config = dict(
    num_hidden_layers=11,
    hidden_size=192,
    n_experts=64,
    experts_per_token=2,
    d_expert=96,
    d_shared_expert=128,
    hidden_act='swiglu',
    moe_layers=[0, 1, 2, 3, 4, 5, 6, 7, 8, 9, 10],
    router_score='softmax',
    normalize_top_k=True,
    routed_scale=1.0,
    balance_loss=0.00054,
    balance_bias=True,
    init_std_router=0.0303,
    lr_router=0.000449,
    vocab_size=8192,
    norm='rmsnorm',
    norm_eps=1e-05,
    tie_word_embeddings=True,
    optimizer='adamw',
    learning_rate=0.00182,
    beta1=0.95,
    beta2=0.95,
    batch_tokens=65536,
    max_seq_len=512,
    train_tokens=323300000,
    max_steps=4934,
    dataset='wikipedia_en',
)
Below are experts of layer 5 (counted from 0) of a mixture-of-experts language model. Rows are named router (the router's row for the expert), gate (a neuron's input weights, with its number), up (a neuron's input weights, with its number), down (a neuron's output weights, with its number) and show model dimensions 0-191. Each number is 128 + 24 x the weight over its row's rms, rounded and kept within 0 to 255.
Before each expert's rows: "comes after" lists some tokens at least twice as common just before its tokens as in all text; "mostly gets" lists some tokens that are sent to it at least half of the time. This comes from a sample of Wikipedia text that the model never trained on. Tokens count by the router's weight.

# expert 35
comes after: " |", "|", " he", " to", " He", " born"
mostly gets: " joined", " leaving", " graduated", " spent", "After", " retired"
router [137 113 122 125 135  90 127  75 106 167 162 121 142 122 141 118 160 160 127 134 103 146 120  93 152 137 133 127 121 110 156 141 113 169 116  73 157 133  91 114 144 136 102 125  97 103 170 125 140 111 155 141 129 145 130 101  75 131 130 130 118 127 126 119 187 146 139 135 118 143 116 130 119 105 110 119 160 122 123 137 147 149 110 122 154 118 163 148 145 154 170 126 149 158 116  82 113 161 138 145 130 151 135 117  93 151 127 146 121 134 160  71 150 117  81 194 138 120 155 117 131 120 118 110 128 130 107  99 124 130 107 104 150 126  87 127  94 105  98 123 102 131 114 114  91 105 191 130  99 166 152 169 152 134 151 154 139 135 135 146 117 167 118 114 176 138 112 115 105 139 133 139  85 138 158 176 148 119 119 166 176  96  95 107 139 113 159 103 104  82 155 155]
gate2 [153 173 103 138 158 124 100 139  93 135 130  90 118  84 159 133 136 162 137 108 125  95 129 108  91 114 121 118 136 119 148 107 115 120  99 136 166 164 151 128 119 111 135 159 120 127 117 151 132 122 138 157 131 168 169 135 157 136  91 162  98 141 187 114  99 143 126 111  86  83 136 145 105 101 154  97 124 102 144 112 157 159 156  78 103 109 150 156 133 175 171 134 135 141 144 125 144 122 179  83 124 167 121 136 134 119 143 123 113 149 140 122 123  86 104 140 113 122 158 156 129 152 120 151 131 115 104 123 148 108  93 168 128 170 140 120  83 166 118 129 159 149 162 142 131 131 173 135 115 130 146 119 131 178 147  83 126 151 140 117 144 128 126 180 137 146 110 118 109 100  69 158 130 153 112 137 107 167 130 153 153 112 102 159 105 106  92 138 109 125 152 114]
up2 [121 149 111 130 148 113  91 117 110 152 137 111  88 154 137 125 156 101 106 130 138 120 162 104 140  69 133 181 107 131 127 129 140 138 126 151 121 156 121 100 101  93 167 160 161 149 131  87 170  96 117 130 151 105 139 115 145  97 115 139 121 151 111 145 122 138 109 107 134 132 149 177 122 118 127 160 116 127 160  97 149 169 150 101 127 134 121  90 116 120 142 136 143 122 117 101 122  77 183 111 138 137 112 157 117 151 148 146 113 159 157 134  74 108 154 126  96 165 137 147  88 150 115 159  84 122 171 124 133 107 166 113 147 166 139 123 160 128 118 139 163 160 145 144 141  52 114 142 138 125 152 102 112 113 131 169 130 115 165 111 121 117 138 132  96 179 177 132 122 117  95 156 127 135 160 126 122 153 124 162 137 125 118 161  93 108 121 145  90 136 171 110]
down2 [148 122 112 115  83 103 114 140 109 140 120 147  87 144 134 176 143 121 129 142 131 122 147 119 121  76 160 186 178 148 105 125  91 131 118 152 151 175 107 133 117 112 124 103 133 138 118 139 157 106 159 143 152 116 142 138 172 112 130 160 142 148 121 129 138 140 136 119 136 130 128 130 132 109 115 127 128  66  61 155 109 173 132  91 123 111 137  96 139 168 103 132 149 120 135  98 118 142 112 122 152 108 148 145 111 174 103 121  90 174 114  84 120 122 125 142  86 144 144 108 144 158 148 123 147 146  88 132 129 146 136 150  85 131  86 139 110 158 167 123  85 112 138 172 116  80 149 159 113 143 124 101 163 106 152 146 154 133 128 102 122 107 122 161 122 112 133  97 101 125 103 161 163 139 113 109 110 123 128 151 135 109 117 166  92 116 130  71 135 148 185 140]

# expert 49
comes after: ".", "=", " =", ")", "\"", " rem"
mostly gets: "\n\n", " set", " rem", " Candidate", " chart", " map"
router [155 138 111 168 182 145 128 155 113 116 148 139 134 136 136 102 133 140 164  99  81  86  88  98  96 117 184 152 148 148 142 124 104 123 112 163  85 115 161 124 140 157  94 121 138 124 126 121 170 124 100  89 121 155 111 133 131 129  84 106 155 120 154 101 166 138 118 118 141 155 102 124 146  97  89 139 109 115  96 136 170 110 104 121 110 154 187  90 132 122 162 167 144 149 127 135  82 136 127 103  96 103 132 122 137 119 116 162  83  94 160  82 161 139 151 109 140 142 136 110 143 124 149 143 107 124 135 131 160 134 102  95 118 149 189 118 109 138  98 133 117 107 125 138 129 120 133 164 129 137 138 104 111 118 181 148 105 131 107 157  91 102 159 133 122 148 141 131 141 148 130 137 172 108 130 128 137  98 154  97 170 138  81 149 121 137 144  95 146 131 113  94]
gate1 [115 152 111  95 102  96 118 119 148 109 168 142  72 131 149 108 141 117 101 142 116 110 172 145 114 136 136 121 111 134 112 168 145 144 119 123 123 105 117 132 110  77 154 114 132 103 116 126 129 123 118 153  97  96 147 176 147 127 113 135 102 128  99 109 148 157  82 168  87 105 109 119 144 128 121 160 120 106 171 113 152 106 113 114 114 140 141 128 150  67 168  92 109 171 150 147 170 124 128 148 118 136 115 115 142 103 121 146 145 125 112 145 147 170 109  74  93 122  98  80 120 154 134 120 108 161 113 129 143 177  81 109 105 120 148 110 117 147 164 165 120 158 153 106  84  91 138 133 105 149 133 111  88 170 136 103 145  78 128 147 115 125 133  78 131 157 104 131 158 134 138 135 103 128 134  99 165 120 175 156 116 105 138  86 136 144 132 127 141 112 105 113]
up1 [132 128 111  74 126 113 127 105 148 101 111 126 159 150 151 123 173 150 163 137  80  88 150 155 149  96 154 141 135 151 111 139  99 128 115 128 161 131 161 166  92 113 137 123 158 113 113 108 119 110 160 100 137 141 167 150 124 155 133 152 107 115 121 122 158 154 107 144 102  95 167 114 154 117 135 143 107  99 118 146 158 139  84 144  91 151 153 116 142 120 153 133 121 136 135 153 143 116 125 145 105 109  96 113 151  97 104 134  79 146 145 140 141 161 111 108 153 129 110  98 137 108 155  99  95 167  65 135 135 145 114 123 111 121 108 109 126 119 179 148 109 117 116 120 119 105 172 113 122 194 107 131 112 150 137 131 124  70 158 150  91  88 164  65 162 196 120 158 110 121 128 120  93 138 143 123 158 111 136 122 100 133 124 137 133 150 152 104 121 115 143 123]
down1 [125 111 100 112 154 113 116 141 135 154 167 136 169  97 126  86 182 127 151 111 147  91 170 131 165  83 118 169 104 122 147 144  89 103 129 127 127 126 151 146  92 134  97 164 125 140 121 138 120 116 154 143 131 155  94 120 121 131 151 132 139 150 111 147 115 132 112 143 116  85 171 122 139 147 134 134 102  87 140 109 153 111 115 148 182 126 149 131 188 122 154 131 109 120 131 120  99 136 125 155 151 157  99 117 141 133 146 164 157  94  81 166 111 101 113  94 118 151  82 158 113 150 179 105 101 146 136 112 148  85  94 110 110 126 165 169 136 122  88 103 115 125 141 100 135 109 153 111 118 104  79 119 127 137 148 138  92 146 144 106 124 174 137 138 134 101 167 163  84 165 124 124 120 114 131 110 104  93 171 110 131 134 122 124 116 123 116 120 166  96 132  97]

# expert 43
comes after: ")", " |", ".", " with", " of", " on"
mostly gets: " your", " gar", "\n", " his", " her", " His"
router [127 115 173 125 150 188 132  99 181 138 120 154 104 111 106 146 145 100  89 139 131 115 126 153 114  82 146 111 134 143 126 159 170 119 130 170 141  84 122 142 127 179 151 112 111 140 105 157 143  94 134 115 124 149 135 120 111 128  81 139 138 110 120 102 116 118  96  91 147 132 142 125 105 143 146 114 167 126 142 114 130  99 159 137 155 113 124 119 121 109 156 136 139 156 130  93 122 106 138 100 126 127 104 123 154 123 103 158 124 124 100 168  93 104  98  98 118 109 134 160 143 123 131 127 121  99 129 152 151  99 137 116 106 179 131 135 153 149 128 149  93 142 130 135 107 131 103 159  62  78 151 105 151 171 138 120  88 142 104 179 158 187  99 138 139 140 103 142 120 130 153 148 145 146 135 182 138 163 122 159 124 136 119 136 173  83 158 161 119  84 110 118]
gate2 [118 122 137 152 123 143 135 137  94 164 120 146 107 107 119 106 130 104 128  55 109 125 119 111 127 102 156 124 114 135 132 137 114  88 122 108 133 131 156 154 113 147 124 138 120 108 107 114 123 106 106 144 130 161 105 103 126 133  99 101 129 144 164 177 100 123 145 120 120 118 141  93 135 116 166 147 106 137 122 107 112 108 135 166 139 142 169  82 152  92 131 105  99 128 133 141 123  86 122 120 158  80 197 143 148 145 151 110 110 171 140 136 151 156 138  50 105 123 121 128 118 205 122 101 150 144 131 134 118 175 103 113 161 104 125 164 116 115 154 111 131 147 165 108 151 141 183  94 150 121 118 124  75 141 107 140 153 145 109 119 103 113 127 121 122 120 115 159 135 176 121 111 115 141 120  53 111 127 114  97 139 115 137 175 138 122 128 119 132 153 141 165]
up2 [ 67 143 141  96 123 142 154 111 157 151 158 175 161  90 109 117 125  78  92 172 138 152 116 150 134 122 140 132 113 129 131 155 139 133 131 141 103 121 135 112 156 159 210 114 122 145 140 113 132  80  75  99 166  91 128 149 137 129 124 144 130 178 136 113 119 117 133  95 167 155 126 128 148  99  82 156 118 119 138 134  90  90 147 122 127 155 123 131 128 111 129 114 168 142  79 117 129 148 153  99 136 118 140 129 112 146  97 100 140 142 143 161 102 193 162  99 130 126 139 152 109 130 162 102 113 140 129 150 148 149 137 149 135 104 138 110 165 127 151 105 112 149 112 132 129 115 150  91 114 125  74 147 113 157 132 128 124 145 151 162 144 118 129  81 129 111 201 119 134  92 121 127 123 104 159 120 155 112 118 136 112 121 146 128 121 139 150 158 118 140 165  95]
down2 [134 151 104 132 129 141 147  84 143 111 119 133 135 138 109 115 126 139 176 142 133 139 121 136 125 121 102 134 130 139 159 104 134 161 105 154 118  96 110 120 115  97 148 133  88 149 133 116 115  70 105 147 155 141 109 153 154 147 119 154 141  99 131 159 102 132  92  96 121 145 115 157  99 132 149 107 105 106 105 117 115  95 165  93 172 161 107 128 110 105  97 112 123 114 146 100 114 150 150 134  96 125 143  88 107 149  95 172 135 153 129  98 102  52 115 152  74 139 120 138 126 129 134 106 139 148 128 169 157 126 103 108 137 114 154  74 167 153 108 124 141 152  71  94 138 134 138  94  98 126 118 146 120 150 129 105  96 111 144 141 190 139 129 121 169  98 124  97 132 148 135 146 153 120 175 149 149 162 116 126  85 142 135 126 146 168 147 159 125  80  93 112]

# expert 18
comes after: " was", " |", " (", " is", ")", " and"
mostly gets: " announced", " appointed", " founded", " served", " elected", " Nominated"
router [152 138 112 119 151  63 137  89 111 126 166 122 141 151 133 123 128 159 121 152 134 138 135  96 130 118 117 119 127 127 148 113 158 130  84 113  84 104  97 118 151 123 113  97 103 135 133 141  85 155 116 121 141 122  92 120 112 100 114 137 106 142 137 112 153 135 113 114 107 151  94 119 148 146 103  98  93 144 119 110 138 157 122 100 104 135 164 160 134 122 111 153 150 117 102 107 139  94 120 122 113 108 146 118 131 179 113 173  96 128 134 122 117 132 140 166 126 131 123 127 111 130 121 124 112 171 108 142 163  84 102 114 181 138 145 112 149 132 157 127 133 185  85 119 120  92 142 135 125 122  69 133 112 108 170 152 112 146  88 161 130 132  87 138 165 102 164 139 113 106 109 144 146 116 172 134 199 147  95 161 120  87 166 149 155 135 162 138 145 184 177 125]
gate1 [ 90 117 127 129 131 150  94 124 112 188 130  78 109 166  76 147 133 150 147 140 137 119 158 139 118  97 134 131 155 126 143 133 126 124 135 140 142 165 140 156 144 140 169 135 123 140 121 177 105 138 126 156 125 122 125 117 146 122 138  98 160 104 141 178 132 109 162 120 107  85 135 129  73 137 122 127 113 135 126 119  94 150 134 145 118  66 136 150 122 122 145 104  98 123 157 119 127 129 130 161 118 191 180 156 141 138 139  89 137 120 122 126 139  79  77 114 195 150 155  96 159 127 119 143 141  93 120 147 124 158 117 137 148  80  82 121 118 129 124 127 160 109 133 162 116 151  85 110 156 115 121 120 119 149 135 156 146 155 151  96 127 113 120 134 130 141  92 185 106 124 125  89 142 115 114 143 107 151 140  80 116 164 163 146 124 136 149  97 106 104 138  93]
up1 [124  84 129 137 104 132 119 134 152 131 112 127 141 175 140 116 156 155 160 140 158 136 130 122 147 125 111  84 148  84 105 156 165 117 129 143 125 138 140 147 101 137  78 124 110 137 123 100 110  92 133 141 169 105 107 149 183 137 159 138 121  93 149 111 107  99 185 133 137 107 157 141 119 135 106 154 107 129 116 147 151 141 117 131 133 156 159 129 127  86 163 119 112 141 128  96 141 117 141 104  87 150 143 168 112 118  98 124 127 139 130 146 110  60  77 127 102 121 194 118 140 118 120 170 121 140  78 135 125 130  79 123 148 130  35 142 138 128 104 122 126 157  91  89 167 114 111 143 139 133 117 155 150 130 169 156 129 139  99 122  92 100 138 157 127 154 121 124 108 146 110 135 163 145 129 152 126 115 107 146 136 113 144  82 129 144 115 140 121 162 125 159]
down1 [125 172 128 113 115 102 134 127  78 108 146 138 180 151 106 113 123 115 120 121 110 107 120 121 172 128 102 126 128 109 112  96 125 123 147 116 107 103 126 149 138 101 145 144 136 103 119  87 156 175 110 106 191 120 104 131 101  97  66 140 114 104 151 115 130  88 105 112 108 100  84 142 156  99 134 133 126 106 130  86 143 138 145 142 116 153 102 103 132 135 132 150 141 115 126 128 149 113 147 136 112 104  96 111 143 151 120 140 122 126 114 179 111 140 111 153 113 156 148  91 102 131 164 103  77 155 125 134 120 106 103  98 144 116 150 140 114 138 204 116 104 125 115 128 106 138  89 127 111 119 119 141 171 118 186 161  88 114 118  82 147 181 142 101 107 117 121 140 152 134 136  98 121 111 159 157 144 115  91 139 146 138 137 110 173 104 164 168 107 112 103 167]